Below are experts of layer 4 (counted from 0) of a mixture-of-experts language model. Rows are named router (the router's row for the expert), down (a neuron's output weights, with its number) and show model dimensions 0-191. Each number is 128 + 24 x the weight over its row's rms, rounded and kept within 0 to 255. Numbers have three digits each.
Before each expert's rows: "raises" lists some tokens whose logits its average output raises strongly, later layers aside; "comes before" lists some tokens at least twice as common just after its tokens as in all text. This comes from a sample of Wikipedia text that the model never trained on. Tokens count by the router's weight.

# expert 6
raises: "\n", "===", "==", "-", "|", " |"
comes before: "|", "\n", "-", "==", "The", "==="
router:126141109132101151131166135123143122143110167163144135095135128077154138164161095115112118117130131120151131083098135108115140119123099106134172130097149078134158136135098142148130119135129143141104089119115146174105147145150155115141174070165103126150125115126130174120105129094111096135103101146116135129097112133150139136169097112075134092172123140133130117127132113120169122179130134104165159163124150150122136124145103149080111142128134112094117112106130180114135120163117121173137118117099098178133157120112180114155108122158160161077173124142108150122081156115118092114
down1:123121145134093186085099112092154102139126120119147117095159117119107146128093085103132144094119142161103131159132153103162100179125135142136121100160090135149097091139141099100152134142117186105134142147153124114117157141133097144119123146112155125137145103162101132072145139138181158117174142114124132127113138122124101101080156165146120144157130073124129141154147152168128134109128109106122156141141131120172103103124125141151159120099142141124121177146146114109169144122134157128112134119133135170141079150122138122161110130154119134163135123110191142124108063138152078108
down2:152131141136151113118127147144099120120145143125135127075109120126101085106155106161150144092120091097180141125112093120119154154128127120141091113141139122139110130185119108111131099129156122095161153097155109133118173114111104165147146141114134137108072101136076126093123180129173114140118147154147124124123113125168131104107140110144116135105112126146111119073113135092089185113173140160087169077112114147159140116081130153157140154121156135097119161098143088116090152123114125127156133130127127096127117094127113162133126148143115131131165102170144153140121161170103094152
down3:123094162139154158118157072118149123155092124144143146135131142146132080115155116127134116127123106106102126099191055116103138105088187116080107151120130097149132138158144108154127155097111161141159114111115120114101141106134144103127125139151187149108133106161134124089072140136068163095130139168143133136160146155120126105175128100078154130110103097100132120148109176149095158097162145095117120123093095135134114110134155123111139117105120098123152146147137132133142121123157136109121095130155143094144108151117168144115153156100119118152108108143150122129145146122151148147
down4:141103096128077130136127119126137116140151110133140111159130106135095162125136152100139142113125114157114095189130143093122111132165124145136130092089148102114141128086108132125073118123100094159131127144122168129096151107130149158135111135117100067154134175151135155106108129140113120078100096089170107126126122142141134105149129085141095130117150104158110128102159157127132107131145146137137145131099170129155172128073128118124112149143152101152105202190070104139113130120138156131133141134132123124134070113131118129106145104069121162126155111177133128139124126136148156114
down5:134141141088137161118119112119113196153137130100105103175153093111123142137162128146096130124153119130114160093117130115108092108106079120095132097091118098117112143145146126137162149160076136144167118118176120124073120108132150141140174083169112133090127151138128137118146117118151113105147113143145138139147130131101130082086137094160176141173137108154108129157144073136127127137092129112085147166156144155101084137135136135149136171140123167165100156130123139151117120141140136106151115092114134118101077137157157111107143135124165131135098144122138135175126133136166138095
down6:131184115117169133094137079155128113106123128141130124110110082110146112158126132139099118135167155103107139150116113143131134150201099127137091141136151125107114124120127094154147107099155118102147141150088131119137097145110138084129106113136106134111147103123141155133107072146079141130110129192126137120134160141123131116149139121129094106140105108119121096111206156121163128115122092111126149151110162109163099138116121122125097135129122148089107112116175161075115099099115171121128151149131147131078176103143113121078149092192156134122104137117128141147114121128144155145
down7:108152133130149173146154153110115111133152159114110167121132142111108158077112150148144122167084137113100110123149119081072129136046108124096137119105102144153134107135127149133090099056106118138157178167109155151151108115129116091136119143126130124153112137145113190148143077143113151156139113143092179151126125155092126112085137135115117102166123066117131123173081131135171138128134121116110126154114145086132141147109138101132116143118132117144154149134094129100142103140110141135130119116121130134141134160127143113105112158132129142073131158093083107137114124113120126138
down8:145145089130139134132093129104073130132173152126161159137150173126151149175116102130162116106136150121100133086114111131103123106121183106134137118141152148132125114127160142124144123148117144188135121157141126138125155111139121122167117147144113132111132096123123110145146136133115174192134107123163138120173126129152156118118148093131124087142104147135161064113117147089130128092137143144138136143093109128102166137155111122144128153153137108160129117150110083116119119130116147157086156135150165063136090129129133125150135145090130115086173109112097119094144155215149136147
down9:129095139143160171116105085110135136132121127139155114139105128125082115128100129084100118167110133139104112113166143107067102069101147136113136145137138115120147155117148149122162123124180122114137127098114120126131103106105086140118174091117124125100150162140088129091121131108141138135127107116107124109146145111094121177099143092152157133128132084123102121135093055127139118102100117102136131106098093120123097147055142170156129108139141162104108131104147088142155143128159146183142151079127096119152132156147147157139152152130113139139103147138129131139179129113114150167

# expert 2
raises: "\n", ".", ",", " and", "-", " or"
comes before: "1", "2", "0", "9", " |", "3"
router:133131119109156167131152139128161101123151134126141129089136181104146138147163126079131092120104145141136133118105130131110174104126119118122151152147147074140150100125091130130120119128118114112124139150122119156094118127105145112110128113146109120136089144128062145148096093094115124119100132122124146132095082133100136147201119121114117112142165120131113151170097099107144177178182124102187116131114130130132106149162084135087111156128142136092121140154097162133155105160096124136085161122095092173138110124133120104151102104115116166109149102148142093129076127108100145136
down2:138095175156095119120099150095137149140156121143116142101121084145149100096091111136136125192082165161121160128096155150124146165155129158159152096099147144103152084111093114129163155184109101106117147117150117119155171157092132117118135148110149165100120121124137137133139112123143100095154139141136112094063130130131141182126152120095123164125126080166134147132104124162130078122125131117139106134136147156106114186127116106166102111161150133156144143164105124121097130102121100099136108106116135120110142113146127124097102135116113152087076109131131111144138145117135153108
down3:081122119172157125148147163085146102134144112118131136166128169105073122155129149110092118118138089139100122101167123180149117105081152124162146067114108096108137149113168110092084123159107113145112101188116111132137085104175158150115143123121097170124111110080115120074122113118156153130131131123120105135153121100150130136110125121137174169108140127140123090131104099160127145143147195121158143114116128151134107133117131127126155162115143116132151113136167101125106124130160094128093108141135140118105121131141101158107156105130133168149119117119123134094136156133094169123
down4:138115151125107146108167107124086137099158124099144147129160138075110125126150148130143081133122135125153125135105110109108120156109141120154090132131116122152143107110145099137164112107110145144110119108116149155090145071106109149088094113111118144144116060149183132096152123121082160175146101148157143131171109163141144151117177118115115111085129101152116167085105187117136126112102133136153118109098157107151112144162131090128152156122151144153169122121092132146140113138143158093159104137125158133186170093149105145126121111151130164118139115119101140125147122103156117157
down5:149109149072111137137099135164141145134136133122133104110144126116178143119126115139138130158112150104100124148135095118144112134157131098139114145111123122120098143107155133119119107181067143120130115170116151154091161099158161120160179143089135133104079159126131130114078117130128145174128174156148079136118126103131152138107135125094152143108135125080108115156137139142152149105137119151138109070132119126104163103064150124118146104136094154107132155110130141153164149101161120137092092130145111127128141108149180130131141129132144141191130132139107142128089140152196169120
down6:136122155139145099106110104135099142098127134133147145146121153137084114128141109114112116121141110067157117145128129184154142100109090161150147112101129153113113154147135166110115172094160150145158117116112149163147131124092094123103168097128126090120072099163111130135149120155116134113115142104158132130153202094130120145138112099097121176131174135143088112099121152156109141103130105121157127119170124134112136133110110148110149131188131119139162126173158128159152122140120128138119103134107149095144134116115053128114192140097147135154128110146115122088120134172111124163
down7:129072140113204102140115133129139081186125108136149132107108100107118128139130122093110144141129102095139120143138090071132082206096162144128114155126132155134158145114151169096131113136149183158128097134112120159150137106116117079134090127144152137113131147129140172107150098154119140118137181089126123114141156093132143114139132125140114112138173151131099129106120138132157115120109130188123129094108121116123178134117111157162102101135123157130151146073133142125124114141127171113165108139158094130122142096109141095154081130102129141143102122120142113146116126107106117112
down8:120163109103117145135166072109113156111124088144115154119103123104167150101129177119140127148120127111092136107115157128078108146142098132136098150165106145170079101155119085136136118098120120161140136119124131134141164124136116130113119149083105139108130048123156141156118129112114164163114153147137091150130121112082142118116142144089142139111138123108130134137138138132129141096106109102112123132109178120166097125144169133158156107146154105144151104139095140146166103094131140107157126117116120135147156100171066123113137146187128087155105120109086120116160162088151151147
down9:153082151170147147133126170122120090157132107116130136158112136129110110146092139109126162146121168128128110118124070122143131154118110137131109117138132140111155140117127107103129099121126146139088119129116132146139129082075098108120105153140166124062109159129099133110187148138131099131158109109160132142103156124111150131091142140179106113126165115083117083116093149194167089129121135144099162110146095149134139137124117141149095129136125127118156158162146154183090108139163136136113098104161112143121124133146108073139084140146167158107087131123124173153123132107125103125
down10:113120134131127171102110133101119175125087096131138147125146115144198115120116199113125149122125146131095155117053114154091109152119104171098141163160108113118103159135117103138148137083110155136104121122158119108166151117133100127121109104109095148122138091128160114112155140124133170132136113143181112137126128164134109144107138119129145139094127118106097189139139115135183158097105113105098137129135128165112110127146155140187187145156125130112143135094103137115141135131151119111145092116136117141129144091187135114121109125138143116136150132112116108117170177110105159157

# expert 8
raises: ":", ",", " |", " of", " and"
comes before: ":", " the", ")", " by", "=", " office"
router:072168127090163147146126111158136151128113131180158125128141105125119127129131136135172112137147135148119098123112154095176147127101183103119141143131160124085124115107118124143107095160130136129132095128104120123163134148102127151120136134162123119118135109122137136140107121101061134127075120119128139160129121141114124137157133183132148130153118154132085169158059114133174085160136128101155122123096124138132142186139146134124126162158143092147155129114083153123150101148071130125128111130162132100150133123154153146136094127100139135103130089114119099145123150071060155127
down1:131151164120163147171176132121142149137086135129099101103110122151086100156082096154170125143134123189139147106108130103139147129155130119118153146102134172126108163130099102125135151147088149124146149092136173142118127111118145119137121106103124135084152103113155126147136074154125117096126133148143118141143100159166126146105081116162132162140134129097124166104103097129104086133138091113125128170156099087152174104110090124105114100117151101146153102118113115105128147158129190146107107124105155145184149112131113088148136140102153104150107102150078128113127116113117135118
down2:096133105101106123109143138105129109127118112087165118157141115088135158161173134133130133111131070111129164118103115158090118112121111115180120133169130118200108149092102119109149148125109097142085123169128177134088145119134136142088087137173126111123131099128162174105127139135167118125157108142151136086122144148098145077144122109106098135157099151097135124090117119088152171140103138105105100120133158133150166116141157119135116156159111140118128126172170147147127144147135120098097118170114122152133122168140119170105123117091137126129129151133130125088132152159154160098
down3:096104102124103095093156147147136109153108130107100133139154124177142151158127146115117164121086122180136153111120146112112152092094121145194106116126113126106145153122131132122132119092098142099122125113162124151142089142117143124140116153115161099143149159139136118202161155152153129084144165097132117105154112123150082141131129114149110133104152114142089168135125141134089174103095141141130139138126098139109158131160188158080092160087087119143098125143152132140112111172107110080160103137159133146123122131124113129100146106134148107090153135125131128115173113169134119104
down4:094118150066139122105137126084117146132138125105135156132121074112161144098158159123144138144168158113161131122114165092113140108118082091187140157109156124139142162144121113117154147145106083141168146095105149136112108163124175096146129134144097115122132131133132112126123136159096143105091133114117133117127100093099152128131117136097114107136109112144157113113152066122091087115129093133103133140150134104144144100137107156138139137134109178138152122130112125152152069120172122154133125144168139126182167106158164149125123146173125139119094147133099095171105086091132139132
down5:090114137097149149089101131114071117122115151118116128152131115125153122115127102167106152124149101117164135122125155121111115142092127126103145165080143137176146147101146099163141142137151150133143151085099141111115123109141134098153125133119111188121112144098091102168144183152090101107153138125118145139124115105105099137129118166111133100157092158093175141121125129106158135110137123139174185135103149100109142149105124144162132148118193122112112130105093145091081132166122123149117134113163129121095157177168134124129105096158130120122118117164108096098140135105175103142
down6:121121096151104158167127135113130100104149142117091132125094123109148178145138166089120142143098104127120128132156133131122121069136115129159155103143086099114126104129165139135086145165125124088101170142119143114133113140127105108125132134150123140138119146148140135127143141156158102177149167119120091096105111082104139135088169134123139118155104125157132109133126167152120162140120173167079136116137119109159091127138153099120163134111153137113114151137164141128131137105107094099107101158126128102119079107102087131081140149156125078135066151102156101098119117198110142119
down7:133154093131157128126131129109126095124114092169120137120128105154105161091125170162113128115152116147116158129158093149149080145094119161116125162085119138109136106157108132107104109115073124160149154155095120137123139105104159125156142140099090118141114136126188111136129125164147156121162055124133109124164123129108096134123138136109101152097092111129182119113185108158142117155125118126160137150128172091127136116171129142143123117119156137095103127176120118138133116157095156110084128122102129143095176148139181080149088128121102153129147149117137140121143080113138114126
down8:131160105105069100125109124124162080115112106081145124113149125150100171098113112151148129154134126127114140115133128111135132168093139116168135066095112141129129122146178167132108124148130090116141162153117137156139152083098126142116134131126145096125132109095114143078100162081173129097136125137088111132144143087103066107076134131164133140103127141158149115096169097115181159107158104148112142113117113150106158137177136122136138118113129114135116123129124112108127108106122117149148118111120096154155169119128147124117122100111148129080133111138102169169139164109151172150
down9:133141107148105129102111147128165162142125059125163102149090112131157127119114157133137159133112160130091133079097158095100129109096077154126146131049123162115129153159110129133167101126086148114104135150126166118135114124110158118122156128094138072132135121131122110171159113118094178138113144137108140113142123157132141149113137141171127119128069152136107112135091139128180163114129127139143152130128115106120148104122119143167101120084115130126123102083114149134170155106136137129141147136122118115120159131139159122145078139115112078155134148147058114131087147105142119136

# expert 0
raises: " |", "y", ",", "/", "-", "in"
comes before: "0", "9", "1", "8", "2", "5"
router:115154123124118151133136165144158110173144134144152129123135143128137134133180107082111071118094127175126103120097134114173155080144152109122149154122132093139132149139098157147133112120139157131128131158103134138112130173137186113109128081185118139137110135143073150127103114136102126112130096119100150149110122146132144110183137146055120134143135122127133154155120104095168158136164119116150124140131102130122117109151102156077101121155114133132097119103098141151151108140105088151080127091077111163152145141156127116135096116138134152108120102134108099126085131090111093091
down2:140143139124101104190110122105081150134113137170147115157153142080158107137140147141124187114124132145060097140092143135120075130110107122136122132159155144130102140128129121122097112148170132193119121119117121102164151097057121123158108098125112128123120129121130082136122099146122194136118109128144120156170093131105119143160108134120168126107165123138156152146130141153124122144103134135118131122089133132079101157151150148112156120130143124122134135135119148106113117138143129122087156122108181131147110153123089174125169160113135119172126111080151167132107136107090156121
down3:142123150140112117167139116115116136077124134107112129127077100126107118102108156126161145145131122127114160113091099100107140154118120135129132118127097130134125081141106137081148142158124123144098172096134099147147095133144127079106074125103109112116105110135157168139153152134180128118144138110118131149144132110109093110089097129113113109127152130159122119102125108115165080127146148118115131101157141121133096138108094098153118129155130150117134152124120189159148162140182166165174200137118169142158129125115159150120114172106139105080104126130170137181128140107076130133
down4:105161171088105133129108118143118097134098144096133126129135145169157087121090150128140171115154098117145117139145081116153108111114124124131158146136086154136120170105141122159078131142119109139125151135175100102133156113099117158167122113114144144102106172126162152132124157164098073149096123108149141149120113153133137149098140110128110110130200142117137095120123177159126170090116173105152124110153112121136147131084107082126117151092175113125119156138149113149138105114153128147091140104145135145102128115128103078088128169117116160121156130124135123094094095115147100115
down5:114118142134128131133165111113139125126137152142102187133142052093135139118124167106118127131159185103113145139110099159146130152115087139119145120148097110096133142134135078099097146147086127106118103092128153112103122166166124133148100119147139091124149106122132119120107149121141118090131146194151107142118134122135135148126145126153134121093052114074103168120145147132121144071134151122094152081151149156139162118125123134094105134133088149177124144096083126143131149141139144143135133147148124129140095113078073107134140154109134117138149150129090162108111109102150147148
down6:098170146136100087179118124144124125124136135155096150136101155150101101121102116167135121120126099139063104118166137132128098116109156093097113103104107167077140153109108144115127153133121115123127106120134079115155122129155136148136154144143164115167125173133091127144114126153111064150112102180127139144102129133129113151120172148151133133157136125138139124160142147123147152104099129133126167163138134154125131070150173115160142105082141146109106153136171098129081100149126071112115118110125088125109124094132130137119112170107172159151151113121131126126110160121103170102
down7:163157115184111146106114087154130143145111107151161102102159112126148158158117122145121125137101118145166131120142087104121179111126108135144135106084116124150106182135170134163108149130096141118132122151119131131114124131106128151148085096113152151130152122171140170173120138130130124107169156141116057113132125137112154112083114116136103126127156155128107145102082127105155120135135083149108105124112141079091170119160164139114159113104139153122138101065127134136134126136140148142207097129127158106093116122137139112096146110129122124097150104093128124134114132154183102140
down8:132130132194074155108123148098134099121116184101107158135129116124137143126158131121121149167161165122106154137104102182155111102156136143149155087134066103100082114147100151160140168107142135101138128138133172106146118147122088125137185136150166109094095133130166120093145123152111155095146136117115101097098144092150144120159117094123102105136114121115114122102119127112130129157120141097084111127093120109092134092145146144128154126107115098146084104126126115141136172123152140106113118123096139137138099168119133133114129142112095103154108119109167130106142080089138162160
down9:159157080122153106160109120103134159077071141168111106145139118137093148089121100132112123113151109120105204173093134084128111109141124138121161137136112110098092130148136122114133130118141119086114117121121149144149121093159123128135098117114138163150120114148165124154106142125146120127166158145114070134132089107120087134096139140119124080115139103191121131162108114124158131102128151156132114128120157133163138153142149096148142138106125093153144169133131122114151105202108140137136157121122094157120130113155178176085134153109149152107143094117103113128148163128113144129
down10:077144147162154119118118079102165136156118075125154118146126118133147169100123141158155143110149148137131132090145134152134109117128130098142118096142095135111106125085154084181124093141120111083152106107143126123138147105142116121136143080087135122158158138134149195113094143148123138166156147138114108145129127106117133117160124140098142135131105180111149098065120138122111143098115123122115148089128117127088142148166135108115201112118157104161130123102138128118127137152163125133134120147133154139093140143165100125133183123189109077130084122155123116141154148115105140143

# expert 13
raises: ")", "1", ",", " (", "\n"
comes before: " |", "1", "2", "0", "3", "4"
router:143111109143116143145104131121162102158132137130121129105139162101167128114137116101120117125152126189097082076100105139149168129126129133159179158125146106127109094125074140145122093155107141101091116119117142147061155143161152084123136110136120139189118109110126150146124139108122117126125143119118135127100115114107156126162089141096109125186130132137111134143107105114169179162168142154172125130157139139119112103141103173097084134121102159123077127116118144107116142132075096139126119106110107134156145100151150089163125117109135166113134117139113125146109123075115080119
down0:092126144173111106150115102155122138148100130124083166127051144108136120132123154132135170156127135140138086126121132142124164116101172168132151174144138103107137148142163112136104105142106155170089134125135131101193102161140121155107143150128096150094136154092133171137117169138150175121142155104096116118088114136116137120142114124135072165106135114168125079124122098154123136155125151205110120146150111090087131108159140123140128119103121130170114107135109140117083154103132147125127134130089145123159129160140111142129148164119105126122105117126133180099122125117140112125
down1:157076148108147144116178129155087096103130145146145083147157141146110144086153148153146101138148126125133178150155116139113109108075138116115149128101130150124117131173155089110137158116133172136122100121104138101131134125096120110145158112169145078105173145115092135096160105152130141122125100124178103141083100124115118098164160083147155125127100171107132150105148137141112144103134179148123114123112156111086167119131143139103129118132111110118133155095138112127128105117125129151141103159157123097135151166171138117151078125099119136089137124153165112078168108139144103138
down2:126157086147105101161102154110152146111107115116154137156110129127137137139064104140153160181145116120153095124156167141122144109140117139146100100094115135102128168122163146145153122101091149129120137142161140084107138092127150123150132125149125092132172113123147095143140123113133157170107127100136115126091166176131123165129148143130117150124142154104162077131147152122090151113103111097116132129128120136115141159173177140164111114129128158113104179153123100120113160118079121122094111143143144107131136069117132107141167108047114071133126130098122103094124128130129139130
down3:109152103110108136107128171125110115123190088153098152145129082103157124151094161133124134127099099109150096142132127110118156161143117131129186149131147081120131134155158173099124122157107100122156102140118107090143070125108129147096123118125102097148121109094142121126129105129101141133104112094071117192110134147082141118118146181119130133097177135140159136128122125143130153133158141122100105172122119082118131131117114131108119140169113144146111126135121132137134073135118117094136139145120132126097121092101123084130146169165135098096145123151135111156158130168100191110
down4:132077136142143097113149123119106141122136155144089116180063128148102151110142104135092141138113086136143125134127095125095152116136114137115150103153147152131152108112134077121114098102132193145152134175108134102132102125114159135140116132092116148152181125121087164113151161099115092123127128140120143135158152105181051141125103141163102107101151085110097117109133127126114115116087110153126150120138104131099100132140112124119133089160163114112167094177146141118115142124179154126134161103126134100174159160137122139105134086154098122130127162135094140125136144141135151141
down5:164145122123044106158122108115104134156180137119079191124100158097129154146140106153137170091164133125150159104153120128167121139087116171134126111129122102136120122136096094120114140159108111134101128114089113073120153141108104083118159122111101140115090156122164119097148167184111112101109136147161157140129111126140112112157114143150108085146127101111097151117090155117124124151097132157144113129122139123133173144182108093118133119134098160148113158125145146098105115154154125107145117145133136112155092091123123156115146122105123097129147119098123122128152106098102097155
down6:140109175136099127151140120122112112111155147132123096155162184136133165115108139140104126095152105114113138130124064114132156102134136120144132151141105161151144113119120132167128116177142120113139154120094120138134139127177155100135145109165155136131152133120095117150099129130138101117093121204173074111087137096171087146125127137131144139129127163097086096130126115126195112156152120116111120080117154178095106129111109132110119139115159074097178129137117147124136091117132125154097111138150152147143104100130085115160144121070086131116136139115152138115132133145131131149
down7:107151140106118179100147081144135119156091142139139098168157058128098105109124126157110133125131102129162118143157115145145147161143131095051153128118140111135133147138147100163158131110150104146104114119152160108104111134177116133108125102144156145111092104135107131105153127155125115131110094133136132134135099165131132120141150101155053147162135168111102163165148097131132105134082147093121153147145108158180110099125120113117127117153103113120108154114147092147125119111151185088117128085169133135136123136104135123151127159128069134119147106113121107119132077147135126142
down8:175159126134165134125136144112122161156132140149122101136122128172111104153157067099156133117139119121154103117130115089127116107146082102082099096158146111140182097130111137151129140122110141139114124128096143128124130114107160122123147068124111142158131154111064114138134154100142082163094151144096102145121126129175106133139132166145137168123115122147156058126121149124084135134138130153121164148133103092134110170119175132139178130100149138099145112125139136136115137116150125123084124087135144130142147109137125143142073090141172133094136136128142093093142171116103090143

# expert 14
raises: " ", " |", "\n"
comes before: "\n", " /", "N", "W", " JPL", "°"
router:148132103098110122174132186156109096140139164145101105087151181065144147116130105088110107131122135133118090133116151128132163074099147139145141134141178112108123144141107110120142127162122151152082131138087120124093163127101159112128173117122111149149103154123132162180112105108128103135140114142121148133105119125103169128140110123131117096122146116105101138120114109093180142110145133162140143153122177153101105118150115189114128122162164129134114113120116106096142139109094095178105153129110126142173145096104150116161104106128174127100140105162106143125112157119136168137
down1:156072144126113063132137112114138134126128104061109147132145180141135133130133119200140127086112147098116173146137092165144078162165099142133119115109145122118115143136132120119143140118147176112166131107139128126103129137170127099148158146124134127107157089189159111137142130144084128183110151143156147102152127127125125127133127091120138164111113110143155089083119139104104086095093145108129101104087139153135110135083091116144139145097113171127146135137144117122106125144105110137136124156164109078150123127088129128126152109168084098135128165121125119130135142152126127135
down2:123144170167127077129089132145112128137094123138153126094139123172113116089127160144110127139105102129096168137065126145079083104165113171097086169139160181113147142126179137114097134128121153119135136094122120128104130134133125158123150157136161117101141104068095091120133143123139119159128106111106148127117138120132140153145118102112132140133089103069187107101124141118107119123119116113138118086109145119124109121084158104153141100104123117154134161148136105149126187160104135150149128146160092136123109135151133109132112172125137129143075156121111094114135139148117083128
down3:092141132158117113146141098158153161126103138097117117166105108157114131096141140141120155129156121128112133136113118116124132152175088113145124098142069080155093167148102114107135133137105115112106098113176123118170131150146116091114089101156124106079184063150165134127165174140169140136132170143126130137102132134141122125137117141110112136127126118138150092145107155136119064169097094147150114112148113139123128148137117121112124129120093132115108106107114127143129159125139120106189116134102175109157142120119147120076139144139108123134109045101112126107121118133114150172
down4:095141097164150125105101136087153131127164131116097157139122095154193146110110163148170150130096136113145101144134122118092108127150116137125103142157121101164140160124154126107125135156127140112156099117135124099145127086116149124170109132126132096132108154138171086124131070152150137168151132119125099109143126115132081112148170133091167113133140144092140117149107170103164105159138142119148133115091113141131090100186118141128102141138122114121092129152109122107104149152114097113101081109160148097121119135110086150120127184163108150103145193125101121144129127128169170126
down5:100111154112165126135160133150114151137127129138150091125110100108096131122139140110109123089131097112093126141123134132135108087186087115133116113117146103114127153155084160127109122112147122142102147131156102147139147120123180097135130098082125151114159171181119128125124143124144097120120130105176102132117146159185128134106132106142107128108110123167125117167086200166094096127121129178105090133099163142087150113086108110081139151154097119130111120118138108128148158176137132116130137087120122144127120147078110133167089106145110128111146118171163116131088165129121124149
down6:161108135174139127100057149134107076128097133141127109132161108154157135104127095127121138159123161140148124139152137099111122103174111162126074125095112149135105116169107124134112179106109096113165136113149116160177079102130099128141093120173163092112128079136151082099161169130134094118113141160104149120156130078163156129154133122116168158096119160136165106131107122151076135109142099113126110129136079104115156148152152143128145109116125131117123153139123123157121158120126142137136123137134113137102152129091135154091137130132143092148110155132112134105167137111112157160
down7:135151126128138085138131149139133158141094116103145121130145149140132156123102136128149164125170095125122117128168104120119145161120098123135123096137141164116117090090201127168123104113169129150140177127130103111149107164092141154140130141104136118121150105147117117131112096142154138114147094120171104166104153160156133148141113141149117122127080096145162115097145153143063130100142121160117112073148121098139099091103139115136133171098153121130138098153203134140147158091118140155084131094126122146128139163125089154148122120130152115122120128091122179127117092107120068138
down8:070075135123129159140103137143100126138162146159155106145130113102079117152116146134095151119110091118107119154148134100169153133144142126144133112117151127148155104122133154145119107117133167100122084141101104109113145105115137105150125135091104122144114148096117135119138135093117121153118163105133123135122120134109117138119113128145154094140151087140111099122120231123103095124143120133127137157067175136117148065137118136066142136123123124129135156157145131145084129171162144115128150115141091140148125105116128120163132115122151153097165117091104141130103140212133167129
down9:156108125101159126127142085158109096158127093126102132073100139171120146089108118153110174146142153128141173122097114143123162164118100097089140097121100104127132118134123134124107146114131156157102089107162096155095134138149115103137094123111096135142130127174150094173148127108118118176131090160096132143133149128100102106157143138094123119158184126139185100144101186138131093129155175099158116114124121110089139154135057140145119131141131120103128140107115144127115124121142098145101125130158116120149104135137111110129160096117119153093123183106120131104149112139155118157

# expert 3
raises: ",", ".", " |", " of", " in", ";"
comes before: ",", " of", ".", " and", " in", "=="
router:102120118145117133140173159136153109116149124135143137136135152082126147165158112114099107148117136122123111109103084159137194097125147117158161141135132084124157129116085122152145092168137155105130094154085147122118128137130121126125162090182100123156109136133118155117148083117132121161117130119134120137124097149134142148158100117091153095172139150148145199145129145095149145187148171130230138157107114161111114116161110136111120149138091147141117123143104140127156126165102103129096137138123115142138131151145128088139130122134132169138157107163110131124128155110091129114
down2:149128165135111169161141139127145104164087122148086135133135127165120120129097109141158121149126128079149117132108148112162110123132108155082141145099126144136112140142075151141107138136084116147140166136122067164088090122125143153113145126098125156143157086110122106139137148114113127115082198111154152157135136095140182128122131157145135137115050131150136110144107123114101131131130088186108113116137113136142130152143124124166105145147101144121138119109150092161098139107097074117172092113129165117119132156111110149114122139101144084123138139122122161104074132120109143105
down3:113117101143154099113081125138123100157110140113140126165118135094139105142107150120136132133147110102082136157104126137069113138159162120136139146100120151150107148137131134116159161153135147136134167132121084134110114087097137100110155136148163124134110114092111172077132164097122132152078153126138097187157133080145135153107095165120129161137091157110115100156144145149124144134137163188132124097126112098128135124137099159127143096097137116128113188087121141110137150120139145140105126122140142108095118098148130096100157133160081157168091132095116112125129186099120163122
down4:164086163123129129135111131127121115128177129171142143175088070141107121138122132103162115136140131132086145125131117158117134146126128136132124094132143138137125080096123149150143159106118121117149083114118100139197080138105119091088119104153130106152139154169146147136155154126096120164166106106155085127124149077147129110127091101107172134137117133124072140101137136126144097131118165160081161144155130145141084113111105165095128136118128123112146098157117101093153107166127068088122103156155140128108104150144154150110123143097134146111120122134122171133140153133108132095
down5:163142138163151170123127150141168139118133163101139115079189089118118121167165130152101152112129099070107158130091143062145115158137148115142145115180117107118113132128143107104095180161133142133152150137118132098106152098141118101103151153099123091112115167135142113073089128118105142127155149135102113137102164151149111094126121124182145150116140120130131151127117160099119125154144147166128106140169136113173146115121110108089141115144116124153171119161126069126125145136103141109113136109164110119111154116088088140106124117119125097126139132119137085144094137142153167129
down6:141154156162140113137123107153086148152142127132141141126141117113105086093089151095160155137128120142123130126145092118070150089161108153143120117132157094117122147105174137159113182117143156150136100112170134105103112126096146124081130157204142146128104109143085134125122120127171096076150116107120085156147108128146119123128140128088104101109139093105135109185136093121112146094115140112150093119071094113114114125168180133117122128137100150109165149115112144157095103135127121161120160143123121149139111123138106153142159138161118144135085141124131134144121128158092162099
down7:129147172135155120090090120138160129114158113140150105170154148129119111082093129157127161118114064131143130111147140108112174121110146144132104117168106142157122142145144136120105137131147118088137135092101095164130133096117152157162115153135129124089096121130126168121175117108118145151152114146098091112063095098138134121115122097103136109136095123147179120107134176106146093178102134165127104146172126127108141110164129130106128174119143149135129122104153145163141096136111106146095129138126134118157140111124165100102145154149140124148134094139119091108157110196110079120
down8:159133151163150097121147182154134156102143126122093156092084098159179121137140107166125112136101108104103160174120187129157113155124141151185138128131123126127101148172121100125139143130130116098169114106129105154161128095127111175164163111135108149126105097122156145160100118123127105115118144132131164159097131118142122153080101123153143115127103136096122146122167183125160119127129160110115091116110142147113129138136131080112136179129128124141104171118099091134097115119099121120176119130132164149094137130093119143109165131178121123133115142139096106168149114177137144138
down9:168153131150155139135106148105136128078134116115171105116092130144099145214099122098107126133120116155150176168144128133138131131114138125143108154102113130128103083134150090166124116098151102108094104134110158105084106111107142141148108096103142104136128141121134154117164148182143086130113138130092126139085150110120157093121109090152096120098141176110132121149164139140085137141152121113123109129103110125070121116103154112142146127192142127145139155087173104127089145141114150095099113153147098142143147145127111116154097101132097132114156150121095102117130124111120112172
down10:077088131126115118107111122117111112158104117115113147128141113132152182099089116145111130091174165129147162143092131115112103102088105158136096106142135147118128122158152122106080101175142154189141094140104103114081129147198140124129112108135131140126165126126105115144123088141141131140154120124122114151136093119107132130109117112132064131183075150122143121142160126114173095120113113113100117111116116121156147134130141166196114141120111152119125118126152146157157134119120139093105130148128133147159156110149142134090145180118083081105133134127149145146113129121173143100